From a checkpoint of a small mixture-of-experts model trained on Wikipedia.
Size: 19 layers, width 256, vocabulary 22169, 56.2M parameters.
Experts: 48 experts in each of 10 layers, a shared expert of 192 neurons.
Training: a variant of SOAP for the experts, 421M tokens.
Below are experts of layer 12 (counted from 0) of a mixture-of-experts language model. Rows are named up (a neuron's input weights, with its number), down (a neuron's output weights, with its number) and show model dimensions 0-255. Each number is 500 + 25 x the weight over its row's rms, rounded and kept within 0 to 999. Numbers have three digits each.
Before each expert's rows: "comes before" lists some tokens at least twice as common just after its tokens as in all text; "mostly gets" lists some tokens that are sent to it at least half of the time. This comes from a sample of Wikipedia text that the model never trained on. Tokens count by the router's weight.

# expert 14
comes before: " the", " a", " his", " an", " its", " her"
mostly gets: " with", " during", " between", " from", " into", " including"
up0:543526541518475481515485496548468488518506523506501503511441494497489494489481533473521508506524474499525491505506438535478482438460494503519505492523476484483530516531491518474461486446470491502500507505472528509563457457491501525528511542496505480503487513517482458565536522530523483530472466457482442487543488492500505495519499536495470570504516546500471511493496480522498509514523476490485496475532492488485498458536499539514510499499555503496524498508553463485480514534482475548513544536492530495531510494509510482453506500506518538500466518452519538513522510516497488486460515511533514489489490547489506505476513499511508508489492511485494510461463482482482513458520495478500521505523480509510482514485452500487444530491504467526529490469519530467482540451520507
down0:488544413512525505474513500486452528520534514515484497447546496499503487474500498562484472544488494508527522520512501448530539558522506530520492492494468514539483529507510503522506485488587507501485489510536471492495545486497494494488526515524490534479510510499482478478517489486507452477500538501476527526506488518494493498470501507503494488469534488512495512501469480497495496518493528499434522532549486515491569490511521493522502490499476549500457536494494464538536476464514497477482499529479513501533485473516466483518501457482518514493508502507498527469530520520512472481510511521513524497520495499473474509474498502515509504497459460514512515493504486495470523539461527497498497479503473461482573470510499525510513533447524493489531490577478502522517497447469514

# expert 23
comes before: " the", " a", " he", " and", " which", " it"
mostly gets: " where", " when", " which", " if", " what", " that"
up0:491476539527520494509522523521511454480496532510510492487530544534495503525432507542509488533501540512486470493485505511522494451437529497518466510499509536492492488450502518475476538502551490514550500527480522503440531535481463492523474473483477510551499559480505481517512471517451521462494502483451483494503524493491489491531500493489547500478480548505461486524478511467495529473481527480484485504509483497483516488466502455481467472457479496539513474504457490525489495494507531465495474518511511477533498503484484440471530498512503460506509493477485535504486479507524453493486497509472500505452530529522496554540460495545500498461509528468519488507511478435465478517484535497486532544478516532495486476510495490502531489510498498454467509481518485499508488493523504
down0:525504535506485491463522550503507554503524503506545499549511444490497520439476501520513551515532482466507551499510505475526509520490491482512494493489470551520522507503469525492486460550509495496454513510519480503527474531465562509525466516454501499474518489510518472495496543486510485469520487516499472489519469509478531474463533511541523506517509531483456473489527513483543494519504472495494459485502493459524500515514485501484503464505467487472523514537447527505534542474513496491472484505481455533495530522484487499516489490496502467486462495547493474525506510512496487462450477546533497514529481514492486493467541506487473533479477458483496550473512498465511474476495517505504525433506489510462505519515471561483499497486527498510501492525525460539513532517478530

# expert 17
comes before: ",", "\n", " de", " (", "\n\n", " York"
mostly gets: " France", " Brazil", " Italy", " Paris", " Philippines", " Belgium"
up0:462534509543458496505474492505449511551504480497513454477497551485473503453468540506497496493493521520514465492526497481462485506521467503486529472486506469492479463486524478524524455450500488477499524438516518557509506483547481507512506486507505531460511516512453530530550489519508517495505507508526549498484497519515427490522512454501530498519525530507501506529537505547494497492532542547513457505489518480485527439490473460505481528489485482502448454498462484505489486526438479478482487484481550544476531510487510512493510525498493494509499454498510508490504503465509504508543492522533547479486487480511507499550529533473499468485517493499508487482503522478472501503532513521548476512484482522481497522497516467505525444507511513501468499496468493500535490543487510
down0:475463529500497500510472471523488492523493465469505488486495526511546535551490529490513507478507513511591513489492490524440536476587488459477507530486528513504538531520547461531481499531504504509496449493494519519488523448527485495490513506499466484497455516470490474498513516484462465505460523521502514478539526523475522453455501496522483516485508548526462502540491492472484449537449486503491514499475515505481525508476524501514530482510527509522512477447491496466506499482519502491509527477534483528534489517507514518513481484514470471524542517497461518464550509486508453495496487547483512493480514503506473532541473499476510479490494514512518501485528467468450490477519524494542503493514495504509522536474506488494441515515548524522506509494469483472472485500511518